python train.py --n_layer=8 --d_model=640 --n_experts=32 --experts_per_token=2 --d_expert=320 --d_shared_expert=576 --activation="gelu" --moe_layers=[0, 2, 4, 6] --router_score="sigmoid" --normalize_top_k=true --routed_scale=1.5 --balance_loss=0.0009 --balance_bias=true --router_noise=0.05 --init_std_router=0.0278 --lr_router=0.000708 --n_head=5 --n_kv_head=5 --head_dim=128 --vocab_size=32768 --norm="layernorm" --norm_place="pre" --norm_eps=1e-06 --positions="rope" --rope_base=100000.0 --rope_fraction=0.25 --qk_norm=false --attn_scale=0.0884 --tie_embeddings=false --parallel_block=true --init="normal" --init_std_qkv=0.0271 --init_std_o=0.0271 --init_std_up=0.0271 --init_std_down=0.0136 --optimizer="muon_variant" --lr=0.00471 --lr_mult_qkv=0.4 --lr_mult_o=4.0 --beta1=0.95 --lr_head=0.00423 --grad_clip=0.5 --warmup_steps=200 --schedule="wsd" --decay_fraction=1.0 --decay_shape="pow" --final_lr_fraction=0.0 --batch_tokens=65536 --seq_len=512 --doc_mask=true --train_tokens=551600000 --steps=8417 --dataset="wikipedia_en"
Below are experts of layer 2 (counted from 0) of a mixture-of-experts language model. Rows are named router (the router's row for the expert), up (a neuron's input weights, with its number) and show model dimensions 80-159. Each number is 128 + 32 x the weight over its row's rms, rounded and kept within 0 to 255.
Before each expert's rows: "gets" lists some tokens that make up at least twice as much of what it gets as of all text; "comes after" lists some tokens at least twice as common just before its tokens as in all text. This comes from a sample of Wikipedia text that the model never trained on. Tokens count by the router's weight.

# expert 4
gets: " ", ")", " 1", " %", " 2", " Votes"
comes after: " |", "|", " /", " Total", ";", " United"
router [156  95 139 122 172 160  84  96  93  81  87 136 145 101 156 166 170 120  88 165 158 121 100 114 131 164  94 162 126 124 150 140 161 161 174 171 170 138 163 123 136 147 170  79 129 100  77 123 115 128 118 135 183 174  67  95 123  99 114 129 159 142 137 109 161  90  80 130 133  98 165 111 101  98  86 185 118 114 114 137]
up9 [164 142 118 143 147 125 105 118  56 117 110 164 171  96 141 152 198 114 104 139 129 173  69  61 135 152 113 147 106 169 178  97 131 165 158 116 104 147 112 233 148 209  82 163  75  48 141 105 114  73 151 129  66 146 138 113 130 118 113 179 117 182 140 150  80 140 111 151 105 157 164 115 123 136  42 144 113  58  91 111]
up10 [ 72 158 162  84 122 146 168 123  56  73 120 110 146 164 187 125 128 112 100 115 124 119  38  97  95 133 144  68 117  84 191 105 125  97 119 148 139  74 158 152 140  93 136 111 128 151 112 145 130 168 166 139 149 144  83 104  64 199  74 151 123 110 182 157 156 141 126  89 112 101  97 121 112 130 103 129 142 115  79 125]
up11 [117 173 135 150 114 123 118 146 153  91 124 123 157 101 139  71 118 182 110 109 114 155 186 139  47 151 102 129 138 141 138 164 150 154 135  96 149 108  98 126 133 150 147 156  92  59 132 126 167 192 134 128 114 146 138 171 115 101 109  77 123 117 107 167 116 146 114 130 152 121  82 123 195 119 160 142 120  30 143 165]
up12 [ 56 116 122 111 126 157  74 121 128 116 140 105 136 127 157 137 154 124 190  70 123 139 132 169 130  78 135 102  74 139 129  78  66 120 156 107 159 112 150 123 120 139 160 143 187 165 146  82 123  90 164 179 104 192 124 154 150 127  95 152 148 175 122  75 125 102  92 138 138 147 118 173 134 160 152 105 149 120 156 143]
up13 [113 141 143 158 186 116 128 110  80 143 144 122 156 109 100 128 111 110 134 133 158 135 145  95 140 129 167 127  84 133 148 114 102  81  73 109 183 137 134 111 121  58 186 137 181 119 136  97 115  96 169 148  84 144  74  92 127 146 145 124 132 125 171 127 146 135  85 150 109 146 150 105 152 161 148 178 127 156 127 189]
up14 [146 142 199 121 124 139 129 131 101 129  79 170 159 110 129 134 125 172  92 128 126 158  98 148 111 121 146 118 124 133 122 148 157  69  66 120  90 191 151 161 139 143 172  88 199 154 115 128  97 110  82 181 128  61 136 132 169  78 141 123 169 171  97 170 102  73 142 150 124 128 194  83 106 130 189 138 160 174  92 129]
up15 [102  89 142  64  98 135 108 117 156 103 128 120 157 137  57 138 122 132 145  90  94  80 135 127  85 170 137 154 143  62  97 168  25 117  94 121 140  97 163 124 167 108  94  94 122 110 109 138 154 105 115  81 129 119 156 117  79 145 169  91 175  77 137 100 140 143 115 118 188 137 128 130 164 108 160 137 128 155 205 130]
up16 [113 105 148 112 131  91 135 115 157  90 126 130 120 166  96 183 163 156 147 128 124 131 130 116 156 160  97 122 109 132 153 146 143 168 121  72  87  92 140 117 154 175 125 115 102  88  68  80 121  82 128  98 135 196 128 120 131 121 147 112 158 139 133  96 135 110 150 152 103 164 170 195 139 142 128 106 146 151 153 132]
up17 [134 113 135 138 116 185 137  86 131  60 151 139 176 112  63 150 151 137  97 135 145 151 143 142 128 137  74  97 114 154 126  97 121 145 169  99  89 134 143 127 112  70 152 136  81 120 155  96 127 119 127 128 145 148 147 140 165  84 122  65 149  76 110 164  78 143 139  86 128  50 146 134 122 133 137 151  54 116 168 121]
up18 [123 134  80 154 164 145  93 108 164 143  95  95 101 124 124 139 105 101 163  99 166 172 129 132 148 150 104  81 167  88 156  81 164 150  86 122 196 104 102  84 131 138 166 183 145 114 102 130 161  99 100 170  97 122  92 187 142 164  81 167 186  68 139 166 184 141 165 102  68  81 158 121 173 149 101 144 207 166 186 144]
up19 [124 134 106  99 161 144  99 163 123 117 137 122 184 162 130 104 118  76 175 167 176 110  98 133  96 121  42 171 128 141 140  96 104 130 138 171 162 118 107 154 147  69 195 124 101 123 100  97 128 120 129 135 171 159 165 135 110 101  85 153 156 141 161 159 123 112 129  19 126 108 121 154 155 151 117 198 116 155 108 125]
up20 [ 76 167 122  86 152 106 158 162 109 133 163 155 140 121 152 118  75 141  78  90 127 115 158  81 114 132 139 169 147 110  78 122  41 120 148 184  95 112 106 172  59 113 131 118 133 128 146  67 127 129 160 168 118 134 173 143 163 107 189 153 150 115  60 145 120 158 157 156 103 109 144  67 153 144 113  72 151 152  93 121]
up21 [ 59 103 115  75 180 109 115  93  93 127 102 153 154  86 181 116 106 110  70 117 141 176  77 128 123 122 146  89  89 105 106 124 114 105 122 107 160 196 116 168 121 128 150 119 180 168  79 113 108  71 114 150 164 140 160 123 131 140 112 122 189 106 174 110  86 131  76 134 108 102 110  96 100  99 146 114 169 180 106 135]
up22 [ 60 112 158 135 130 144 100 108 145 103 103 152  94 106 133 177 133 125  91 102 162 176  93 104  89 160 122  70 183 120 212 127  98 111 198 157 176 112 122 138 115 136 175 125 145 171 121 136 106 138 128 126 145 119 107 143 123 154  59 103 147 131 145 173 146 194  94 118  81 128 158 140 125 135  99 100  79 140 158 132]
up23 [151 163 126 143  98 120 146  55 176  83 118 114 100 125  84 111 105 147 128 122 137 165 121 170 153 141 119 112 126 151 147 184  75 119 133  96 116 108 189 113 123 111 183  53  80 124 102 107  75 149 137  90 110 122  88  73 137 100 146 182 117 128 161  89 107 118 139  90  85  87 128 137 148 109 155  79 111  69 161 126]
up24 [151 180 133 143 111 116 120 101 173  92  98  86 159 177 147 105 130 105 154 101 159 102 140 142  99 150 122 180  70 111 141 149 120 117 137 130 134 191 235 127 118  69 165 100 123  80 112 147  90  68 116 195 110  67 171  85 166 141 140 149 149  80 104 145 150 136 114 143  84 113 149 134 135 111 123 156 150 155  87 159]
up25 [ 86 148  90 163 158 157 103 140 149 126 139 117 103 138 148 115 130 128 136  99 129 132 129  81 120 152  66 161 116 169 180 107 150 186 189  99 176 106 185 105  85 112  98  80 168 146 172 120 112  42  94 103 128 171 158  68 188 163  89 122 228 171 109 118 133  83  85 142 104  87 132 107 147 136  66 127 148 153 207 129]
up26 [ 95 110 157 161 106 122 103 112 118 182  99 136  83  82  97 137 146 106 131 103 163 149 133 103 175 127  95 145  97 144  74  95 136  93 173  93 168 199 117 147 138 176 159  68 153 142 160  72 103 162 111 188 120 128 149  92 135 140 132 130 132 145 127 122  81 114 104 113  91  66 133  94 107 109 178 121 163 124 127 191]
up27 [121 114  56 143 131  76 141 130 190 115 104  79 114 110 108  72  74  81 118 131 156  93 134 102 175 144 218 137 139 138 124 144  74 104 138 162 157 176 127  82 133 118 117 133 109 124 102  83  87 100 159 156 154 118  95 105 152 100  90 128 177 168  88 124 161  80 133 104 156 133 155 102 152 166 142  87  98 103  69 152]
up28 [148 135 113 119 124 133 203 121 117  66  89  81  77 127  96 146  96  68  47 110 169 161 133 104  87 132  97 170  90 137 105  62 112 147 128 169 119 147 128 106  97 128 127 112 161 121 177  94 119 124 137 173  95 143  91 124 129 169  93 141 166 146 153 132 115 182  90 105 117 123 112 125 181 146  89 105  88 158  88 150]
up29 [162 109 160 105 140 154 126 101 138  94 119 136  92 131 143 139  71 114 162 127 171 129 156 161 128 127  99 100 104 142 124  90 140 164 135 133 185 115  99 114 167 148 174 136 133 110  93 151 147 117 142 100 151 135 220  41 188 143  63  24 161 160 121 126 147 146 135 160 139 143 215 125 119 141 144  97 132 166 106 137]
up30 [127 123 100 100 128 120 136 108 103 182  84  99 108 132 165 104  99  97 133  74 116  89 116 140 130 154 184 116 138 126 138 107 118  90 144 140 109  87 141 180 201 194 124 115 121 121 118 162 149 138 111 155 103 133  98 165 128 135 154 158 107 154 148  54 112 135 132 158 145 116 137 195  77 115 175 127  83 114 117 135]
up31 [ 99 111 159 171 175 163 136  95 162 118 150 138  82 138 153 120 126 114  83 124 126 156  92 157 132 106 135  86 110 146 107 130  89 100 142 134 189 120 194 126 100  70 107  67 202 148 127 130 150 111 124 118 166 144 143  70 108 117 172 160 147 129 185 208 154 160  56  91  96 131 122  79 156 109 118 105 180 152 144  51]
up32 [150 210 164 138 131 148 113  82  66  98  94 169 125 120  87 110 115 140 120 110 106 123 131  71 131 188  96  89 106  88 234 148 165 121 114 115 102 108  73  55 150  97 155  99 125 113  87 138 151 219 154  93 112 158 147 131 140 127 149  76 152  93 167 113 120 138 157 131 136 139 121 151  99 147 137 166 202 125 190  43]
up33 [149 113 135 149 127 114 153  95 109  88  86 162 158 133 128 179 117 123 179  96 164 146  98 169 137 149 155  92  51 141 163 157 169 138 124 113 143  83 148 123 162 167 129 112 137 169 144 140 163 159 154 132  87 161 112 117 154 131  96  60 151 156  97 227 168 105 160 119  89  95 152 149  88 108 141 118 126 184 119 140]
up34 [109 160 193 112 125 145 134 178 169 143  75 121 163 134 134 115 162 128  93 135  84 143 167  97  69 133 130 133 225 105 133 108 145 180 152 121 155 139 107  88  94 168 161  98 181 116 174 161  94 150 122 126  57  44  86 155  90 150  83  98  50 101 212 150 139  97  86  82 100 169 152 133 116  95 122 120 105 132 115 113]
up35 [126 120 167 112 118 163 189  95 191 160  96  71 112 107 118 161 170  61  94 148 123 139  97 178  81  95 166 135 102 117  52 120 129 112 145 123 157 166 101 144 147 154 124 187 169 101 125 133  92 136 127 104 132 122 137  82 146 140 192 126 158 129 142 101 179 191 175 130 135 103 138 106 111 145  98  68  66  83 181 168]

# expert 29
gets: "|", " he", " He", "-", "=", " his"
comes after: "\n", " such", " where", " that", ".", " known"
router [152 153 148 114 185 168 104 112 110  96  78 147 133 116 230 102 101 159  98 123 150 109  90 105  92 168 115 126 131 166 130  35 142  35 143 110 148 129 133 114 123 153 155  63 171 164 110 114 108 124 174 127 121 153 131  97 164 164  97  73 144 136 100 120 192  92  81 101 147  89  97 157 114 143 108 119  67 139 118 187]
up0 [164 100 160 119 133 155 114 174 144 125  50 149 149 133  76  37 154 143 207 132 101 150 164 155 156 175  95  77 113 114 162 128 122 158 126  63 118 117 155  99  78 131 135 184 122 148 181 172 119 138  65 143 132 184  74 166 137  66  65 110 162 119 120 162  96 130 141 120 111  85  69  64 132 108 155 123 102  97 127 152]
up1 [134 170 152 136 178 146 163 105  72 141 130 140 178 136 171 168 123 141 134 104  81 125  93  92 135 120 181 155 132 153 147 149 119 175 129 113  53 112 133 115 148 138 145 125 107 186  81 153 112 220  79 103 173 105 161 148 174 184 101 156 141 136 153 138 130 210 131 158 122 119 206 122 134 106 186 152 107 164 137 124]
up2 [ 75 174 130  94 122  81 126 164 147 115 117 130  89 141 135 134 134  93 145  91 178 126 114  85 158 158 104 121  96  85 140 151 153  85  73 143 154 153 117 128 127 135 148 124 136 131  57 132 154  93 114 116  88 114 142 115 153 151 106 172 114 150 131 176 103  70 159 126 103 133 133 119  96 152 105 130  91 168  93  80]
up3 [136 183 154  60  69 123  57 136 169 156 125 164  89 121 149  68  99 153 159 112  61  84  82 109 112 126 136 139 122 114 119 155  75 157 139  94  79 132 124 180 167 183 133 102 160 163 145 112 146 156 131 116  93 128 149 196 140 180  87 111 140  84 145  56  90 148 187 188 125 103 131  83 144 164  61 133  98 166 179 126]
up4 [117 105 126 122 154 143  86 127 176  81 191 126 177  60 125 119 131  67  72  78  68 132 117 145 120 159 138 147 169 150 171 155 195 160 170 136 125 117 112  77 131 114 164 157 188 175  94 141 137 167 135 182 165 148  66 159  91 119 161 107  86 101 149  96  88  58  97 133 202 136 163 121 124 109 135 153  64 165 113 136]
up5 [156  90 136 106 154 136 161 106 152 154 167 204 127 164 121 127 114 130  89 186  84 125 119  77 115  65 120 102 104  75 144 121 101 176 172 142 110 131 144 109 153 155 125 112  86 146 153 121 106 106 126 122 115 138 167 161 168 117 146 125 101  72  93 143  97 145 118 148 186 169 159 125  49  79 114 152  90 203 164 114]
up6 [112 180 128 112 118 149  53 179 138 121 144 125 167 133 177 155 149 129  99 132 111 135 120 146 114 151 115 139 119  95  59 110 176 165 178 150 140 144 110  93 155  80 188 159 150 111 150 138 134 138 148 137 116 142 147 161 158 108 115  99 177 100 112  75 201  53 109 123 119 117  94 109 124 174 126  95 176  56 143 178]
up7 [186 181  90 142 158 132 106  85 132 146 101  58 159 174  92 137  78 105 105  58 127 125  92 178 131 148 138 106  66  76 112 160 143 128  97 165 147 156 143 111 116 159 139 103 113 126 189 118 163 163  97 144 158 144 179 141 194  97 118 107  96 117 128 148 107 144  87 126 134  57 115  98 127  61  84 127 142 208 123 187]
up8 [142 114 210 133 177 137 131 106 138  98 119 109 112 151  89 147 169 125 155 106 177 143 150 123 144 123  92 130 145 115 115 166 116 186  81 154 151  72 102 132  81 136 131 168 191 161 152  89 166  39 158  56 118 126 151 136 109 161 102 136 209  92 106 108 143 121 110  70  99 185 100  99 113 100 131 120 134 107 160 136]
up9 [123 111 109 200 107  91 139 141 121 126 128 143 146 129  73 111  74 102 149  99 146  98 202 134 163 133 128 166 147  65  79 156 148 144 154 157 100  92 162 205 128 144 119 183 132 109 122 112 101 141 189 146 144 161 157 132 153 153 104 111 127 139  53 134 142 137 162 106 130  61 148 182 111 177  83 142 131  74 101 162]
up10 [153  71  90 126 198 163 165 106 176  92 162 119 129 150 145 122 138 154 132  81 127 160  89 116 111 116 176 146 124 117 121 162 114 114 156 113 127 183 110 104 112 180 179 152 126 140 138  78 111 154 112 114 112 124 140 101 112  96 185  65 159 104 108 121 117  69 123 151 112 108 113 119  90 154 112 149  89  84 130 131]
up11 [179  86 158 177 122 154 121  94 138 125  46 144 194 132 156 125 137 138 154 125 129 123  99 152 132 134  73  91 189 130 178 119  97 108 152 142 157 146 175 138 175 188 100 137 108 121  69  89 117 119  87  86  67 101 160  92 110 156 135 142 116 134 103 103 121 164  93 129  95 187 118 157  69 132  79 161 125 106 186 110]
up12 [ 94 139 165  87  73 130  94  79 157 129 145 136  80 144 170 186 193 107 116 153  97 178 127 118 160 137 118 174 137  93 140 117 181  99 183 115 119  88 150  95 180 137 112  97 128 117  77 105 125  91  65  98 175 136 185 121 152 147 134 139 161  85  82  96 113 189 117 194 139 142 127 183 144 156 139 116 151 160 129 128]
up13 [189 135 127 152 151 164 123 126 138 105 159 144 135  81 158 133 187 152 129  89 125  80  83 120  70 139 139 112 157 118 149 122 139 152 105 145 188 137  94 116 158 134 241  98 162 126 120 106 101 130 158 142 101  94 153 109 138 118 138  96 134 146 130  96 104  91 149 153  50 135 170 150  73 142 158 124 119 195 143 118]
up14 [102  75 131 102 156 138 108 165 190 177 124 128 132 102 153 141 174 165  94 102 133 152 140 144 116 138 106 135 143 139 115  97 188  92 121 144 140 155 139 137 116 109 138 138 132 155 149 122 101 140  74 131  98  95  93 161  95 147  89 162  78 154 162 182 134  70 152 118  52 127 165  56  88 181 175 174 106 101 130 119]
up15 [140  79 100  82 136 119 154 111 161 167 124 133 148 143 153  82 151 178 124 112 134  75 156 150 118 162  81 118 145  77 164 141 144 153  93 180 131 172 131 151 147  62  95 103  99 152 148 148 103 116 135 115  80 110 132  82  42 175 115 140 165  68  89 180 134 126 137 156 147 165 137 105  92 185  94 165 157 187 157 162]
up16 [128 106 127 112 104 186 155 164  38 122 155 142  89  70  85 134 148 127  93 134  93  89 111 196 112 121 165 121 114  79  98 137 129 157 134  94  93 150 180 114 178 150 130 125 146 110 107 157  97 144  97 172 117 178 182 135 193  95  98 128 141 158 165 144 135 127 110 107 122  77 121 198 130 160 196 128 132 140 144  88]
up17 [ 80 115 155 188 169  78  95 221 147  96 133 137 138 152 153 105 112 143 168 107 191  95 121  89  65 137 111 156 137 121 114 133 140 144 104 117 113 161 152 172 154 154 151 158 160 144 105 108 140 119 108 116 104  87 177 110 115 111  81 145 145 132 131 132 103 160 165 123 131 192 128 115 126 126 111  95 100  85  98 160]
up18 [ 82  99 137 108 109  96 168 140  91 177 161 146 174  85 178 142 180 108 114 108 171 113  94 107 141  58 116 148 156 127 209 132 140 135 104 140  99 109 110 106  76 131 105 135 163 172  94 115 123 129  67  92 112 131 121 172  85 177 126 140 118  79 142 117 134 142 142 121 171 117 129 145 125 147 123 157  97 185 134  75]
up19 [151 147 154 116  79 180 135 171 132 103 115 152 121 133 118 116 142 152 155  83 148 169  93 137 131 143 102 129 109 151 121  85 104 176 104 107 154 103 109  99 121 152  82  91  83 132 125 149 173  74  73 151 171 123  89 153 135  91  94 128 118 171 111 133  89 139 122 106 117 156 114  52 106  74 157 126 131 119 131  86]
up20 [142 117 134  96 157 122 200 108 129 133 115 121 191  80  70  91 132 118 123 125 122 167 151 124 133 152 143 149 105 137 138 137  68 119 154 153 114 104  98 209 111 117 115 146 120 147 156 144 102 174 172 138 163 159 178 146 141 106 142 111 149  95 141 138 129 129 145 113 155  72  69 131 183 112 100 129 209  97 163 141]
up21 [129 129 104  97  97 113 118 132 172 183  87 136 129  63 117 108 129 115  98 144  80  65 100 129 141 177  69 141 125  93  72 162 103 130  46 181 161 151  47 168 121 181  87 139 153 148  83 148  85 142 157 134 104 120 161 176 187 111  63 115 148  95  61 143 107 128  74  99 106 126  77 149  90 101 105 110  94 150 140 166]
up22 [121 133 109 177 175 109 157  96 109 104 144 114  96 147 134 171  95 131 158 121 157 145 111 111 136 117 149 148 110 101 118 120 149 105  60  99 140 117 129 193 133  97 162 134 175 107 155 100 174 126 152  98 122 203 104  94  81  78 143 189 152 129  94 149 149 155 135  88 147 163 120  95  90 153 128 114 128  45 134  70]
up23 [169 163 157 115 160 154 163 104 146 103  96 113 188  86 169 121  88 130  50 111 103 130 100 147 117 159 119 104 141 120  83 114 134  95 119  80 170 134  98  91 147 155  81 188  80 187 130 131 158 140 143 105  54 113 166 121 152 119 113  97 208 139  57 170 163 144 120 116 124 146 127 108  89 155  92 126 115 170 145 156]
up24 [160 126 102 131 128  81  91 102 129 125 107 114  73  69 141 122 122 110  96 106 208 115 133 153 165  88 141 184 139 103 144 120 141 134 151 106  75 139  16 115  46 134 157  57 109 145 171  97  71 111 162 121 117 152 207 152  94  98 147  75 137 127 130 155 152 146 120 181 158 117 132 162  77 111 207 171  82 174 126 114]
up25 [111 103 211 144 152  72 127 127 140 120 114 100 197 127 167 123 162 141  57 180 145 166 132 159 162 129  85 114 136 119 106  68 172 148 143  55 101 174  79 119 109 122  93 119 126 144  88 161 172 110 123  97 136 131 144 179 153 163 110 100 127 136 102 129  91 113 128  45 154 142 169 102  94 104 120 135 107 169 164 129]
up26 [119 142  90 156 101 141 187  74 123  91 126 142  94 164 186 134  78 101  73 134 170 132  97 117 130  71 167 158 114  95 144 144 143 124 157 131  57 155 136  68 131  69 177 115 143 107 105  59 153 164 176 165 111 139 105 121 158 139 136 147 107 144  86 106 189 131 186  92 116 102 135 108 115 128 150 174 116 106 118 101]

# expert 18
gets: " the", " a", " The", "'s", "The", " his"
comes after: " of", " in", " to", " for", " with", " as"
router [180 143 112 182 161 174 124  74 131 122 106 105 170 157 166 129  70 141 127 177 149 112 138 108 105 148  99  89 123 128 126  59 150 108  91 123 161 181 141 121 102 120 157  74 140  96  80 111 135 117 122 123 108 134 133  64 130 125 104 111 220  71  45 159 168 148 119 146 106  98  92 125 134 182  97 133  97 151 135 137]
up0 [ 60 134 140 120 191  79 129 208 125 163 119 104 128  63 130  73  84 106 180 109 110  75 124 117 108 158 149 188 135 120 107 126 148 142 127 119 135 115 135  96 155 118  79 191 164 113  90  80 128 125  98 154 164 204 111  95 135 102 136 136 151 153 121 169 160 166 111 137 143 155 122 108 122  89 137  54 104 155 122 122]
up1 [ 70 145 145 153 171 107 110 196 155 159 171 147 118 125  99 150  82  90 119  98 155 128 145 156 159 146 131 114 149  78  95 151 149 158 150 148 152 132  71 174 148 140 136 109 183 130 100 148 142 139 117 146 134 169 147 157  86 112 100 132 158 164 138 165 139  99 160 174  99 123 105  85 109 117 113 176 116  70 115 150]
up2 [195 125 159 135 158 136 134 146 173  92 140  58 139 161 160 163  83  81  63 107 160 173 122 116 155 151 120 119 114 117 185 173  89 130  97  72 155 172 152 140 119 157 123 145 141 211 151  94  74 151 156 122 122 163 120 123 115 111  51 191 126 194 116 148 116 134 140 131 165  91  87 174 125 113 140 157 117  79 140 174]
up3 [154 195  87  81 117 171 163 178 159 133 133  67 147 102 144 158 149 107  93 133 142 117 157 125 103 105 188 122 163 112  99 138 154 131 147 135 115  83 116 119 139 126 164 116 140 175  92 122 124 129 137 156 127 161 135 135 187 135 144 117 145 100 114 132 144  92 110 136 122 102 154 125  67 147 112 100 113 112 133 105]
up4 [152 111 163 130 159  65 113 130 123 175 116 171 184 110 141 130 135 121  56  75 146 145 132 101 150 107 145  85 146 181 180 164 133 164 115 123 163 184 180 187 162 161 122 135 140 129 122  93  98 126 168 105 124 105 157 101 139 125 103  82 135 124 128 103 107 154 147 104 167 119 131 160  90 152 118 154 144 117 145 175]
up5 [121 213 174 104 158 136 129 138 178 107 111 122 115 143 109 140  91  99 106 111 120 174 101  66 147 111 176 190 119 100 117 132  59 157 137 111 134 168 175 160 167  87 103  46 154 130 159 105 112 138  95 115 123 166 116 148 160 104 116 118 196 105 118 179 178 139 127 181 151 145 109 177 154 117 151 191 162  72 181 182]
up6 [192 194  74 140 148 115 124 153 179  43  61 105 120 114 131 108 167 146  81 134  98 155 102 197  91 127 118 130  87 111  93 121 132  82 207 130 109 101 137 137 158 149 168 108 123 108 115 101 162 142 109 142 107 158 176 158  86  90 184 150 195 103 109 163 127 120 108 134 102 136 128 146 127 106 113 142  96 110 130 122]
up7 [157  93 216 155  80 151 139 108  73  95 159 128 192 117 133 136 100 138 132 125 108 195 168 124 148 160 134 115 109 146 109 123 133 112  94 163 115  95 103 133 128 139 101 184  94 173 120 137  99  92 166 114 119 116 168  76 129  67 120 142 169  74 107 164 182  80 152 112  66 124 109 138 137 140 147 173  89  98  87 130]
up8 [103 193 176  98 137  85  68  64 121  97 166 122 160 140 169 154 119 119 152 144 111 105 160 130 157 136 140 147 163 136 145 116 101  95 112 135  84  96 143 103 160  97 158 126 155  83 156 143 118 100 132 128  87  84 126 152  92 119 126 126 180 178 119  72 182 132 134  87 180 130 149 133  89 201 136 121 112 122 131 192]
up9 [ 85 136 153  97 197 149 192 174 110  67 164 138 145 141  71 100  93 126  98 147 112  89 132 162 144 149 111 116 125 122  95 109 119 129 124 117 114 203  92 155  88  52 149 160 148 118  93  95 122  86  96 162 184 110 141 113 139 131  81 116 109 107 153 129 162 127 103  99  54 112 102 131 164 122  71 186 127 119  99  76]
up10 [131 116 121 150 102 148  82 135 118  91 115 104  82 149 124 136 144 195  59 124 109 128 149 164 153 179 128 135 133 122 150 111 138 117 148 139 143 172  76 124 100 149 106 143 106  67 113  33 141  62 159 153  82 162 156 135 184  91 167  98 146 137 135 131 170  59 125 106  98 114 145  96 168 140 101 144 114 108  86 128]
up11 [133 104 161 136 110 100 183 136 176 139 172 164  68 123 116 117 176 123  87  22 147 157 102 125  86 125 116  79 157  83 148 152 117 102  75 135 119 164  71 159 124 186 119 168  84 144 110 107 131 140 148 149 105 102  88 139 114 112 160  85 124 142  44 124 152 136  77 129 143 125 121  73 137 142 164 186 137 110 175 171]
up12 [109 109 135  79 166 162 122  89 177 104  39 136 105 187 137 124  83 134 132 162  93 118  82 100 136 114 179 145 105 114 117 117  93  92 111 133 137 130 157  59 145 103 150 153 113  96 156 119 174  82 109 170 121  72 126 112 158  67 138 166  72 133 124 162 129  93 127 126 107 109 133 101 137 142 148 126 129 162 128 133]
up13 [121 134 114 115 146 178 132 120  88 159 115 104 143 129 102 126 107 110  75 120 154 132 154 141 122 145 141 109 140 199 114 144 117 151 102 111 121 133 115 140 114 106 102 128 152 138  79 139 122 109 121 136 144  44 165 103 205  82 124  49 160 112 131 165 156 114 115 115  89 148  42 163 157 112 104 148  86 129 112 133]
up14 [148 176 146  84  91 173 143 120 142 143 121  54 115 129 116 137 139 139 133 148 148 138 115 157 140 160 115 108 101 131  87 142 122 128  85 114 119 170 153  87 170 132 149 161 171 155 175 154  91 147 160 179 182 175 114 176 112 124 152 131 138 128 149 143 181  80  97  75 134 129  95 137 135  95  65 107 133  60 143 173]
up15 [144 156 146  95 108 178 129  81  77 105 115 126 134 166 176 137  66 127 194 153 117 147 135 160 168 134 142 141 107 131 110 196 162  93 128  82 102 138 121 106 143 133 153 145 171 102 168  31 153 103 155 135  99  74 132 122 132 100 154  87 129 159 181  57 127 174  53 130 142 177 126 201 112 134  76 236 132  99  94 121]
up16 [ 72 129 128 149 173 107  33  97 131 156 140 114  96 117 182  86 108 114  72  85 152 149 124 126  86 150 141 147 102 102 135 147 103 149 126 121 148 175  79 130 128 144 157 120 138  86 114  83 162 131 138 166 110  82 152 107 159  89 167 127 130 113  90 182 147 108 120 125 145 111 126 152 145 101 126 107 168 117  85 172]
up17 [174 122 125 113 127 137 133 104 123 160 139 117  92  73 116 106 212  98 155 171 152 126 159 141 110  85 109 150 150 143 132 120 107 160 120 113 174 109  46  90  89 127 141 101 161 114 123 125 170  63 149 161 102 107 159 122  56 142 110 103 149 133 142 114 112 109 119  59 125 163 172 128 186  97 126  78  83  98 156 109]
up18 [125 169  92 168 144 129 129 119 126 111 110 116 120 131  65 143 123 113 170 142  95 134 115 145  81 123  59 111  95 131 173 181 151 154 102 127 162 103 102 124  81 114 102 135 132 128 135 138 103 177  84 164 104 170  69 138 146 165  70 186  57 197 175 167 127 133 207  73 167 134 118 119 114 145  91 134 117 137 122 154]
up19 [ 84  80 135 144 138  79 137 132 162 108  76 104 124 168  99  98  86 144 184 141 109 148  79  94 170 131 159 111 125 119 157  97 133 164  95  84 137 144  88 215  95 112  90 131 162 137 126 202 183  95 115 154 141 128 109 125  95 139 131 142 120 106  89 106 113 162 117 163  95 209 166 158 160 168 120 201 119 123  98 155]
up20 [162  93 108 136 134  58 118 126 135 131 152 106  91 159 132 124 130 170  71  96  83 175 117 135 102 141 122 154 178 140  90  73 143  66 113  80 147 104 116 139 136 101 136 140  81 131 143 133 126 143 107 152 149  80 182  91 169  77 128 145 126 131 154 112 141 109 119 126 199 139 112 141 150 187 114 116 158 151 182 135]
up21 [110 122 126 135 102 110 168 125 119  91 112 142  84  96 148 123 119  84 126  96 153 147 162 146 119 116  79 172 115 145 124 162  72 150 110 115 205  56 124 127 135 130 137 156 109  75 158 175 121 153 115  94 117 134 186 103 151  87 108 144 117 161 156 143  87 110 115 185 143 139  99 134 138 122 147 153  76  69 149 129]
up22 [154  87 134  89 145 128 155 142 151 171 119 106 127  93 203 123 183  79 112 154 128 109 157 107 201 152  94 154 107 106 118 133 121 119  74 106 127  60 147 118 110  87 133  76 127 141 124  66 147 144 128 139 138  78 133 164 145  84 129  80 120 144 110 126 109 128 100 167 154 160 137 153  54 101 140 121  81 102 128 133]
up23 [144 131 123 134 162 161 136 172 145 109 134 161  92 141 115 110 153 138  55 143  43 101 121 143  52 166 177 184 147  79  38  89 152  84  82 121 107 117  69 141 144 105 134 115 161  95 151 162 159  82  98 148 169  91 112 124  86  85 117 120 113 142  93 137  91 141 147 139 101 141 117 162  96  53  96 108 137 129 104 103]
up24 [134 140 105 112 171 132 123  37 133 102  66 126 129 117  93 141  98 130 156 130 127 127 125 207 149 113 136  65 113 146 136  97  58 185 165 123 141 127 122 128 153 150 102 102  99 248 149 136 112 102 163 110 154 139  73 187 154 142 138 197 147 136 105 186 126 159 125 136 143  81 134 141 118  71 114  76 135 109 151 119]
up25 [115 131 131 128 133  78  90 144 153  57  89 134 182 122 152 125 124 118 146 103  93 155  86  77 151 126 124 102 138 142 185 119  86 184 125 111 136 117 177 153 185 166 120 122  90 159 138 135 171 150 141 126 137 224 127 125 141 114 160  90 171 108 160 103 183 107 160 189 100 140 121 121  96 135 133 144 132 163 102 229]
up26 [156  98 195  76 175  92 116 131 142 148 137  78  65 146 132 144 127 190 130 147 132  80  65 105 145 139 129 163  88 109 162  83 144  88 173 143  77 113 112  91 111 135 108 157 203  90 189 106 129  76 155 131 135 127 107 116 106  73 126 117 116 124 128 105 145 145 128 123 173 202 133  68 131  97 162 116 119  80 136 103]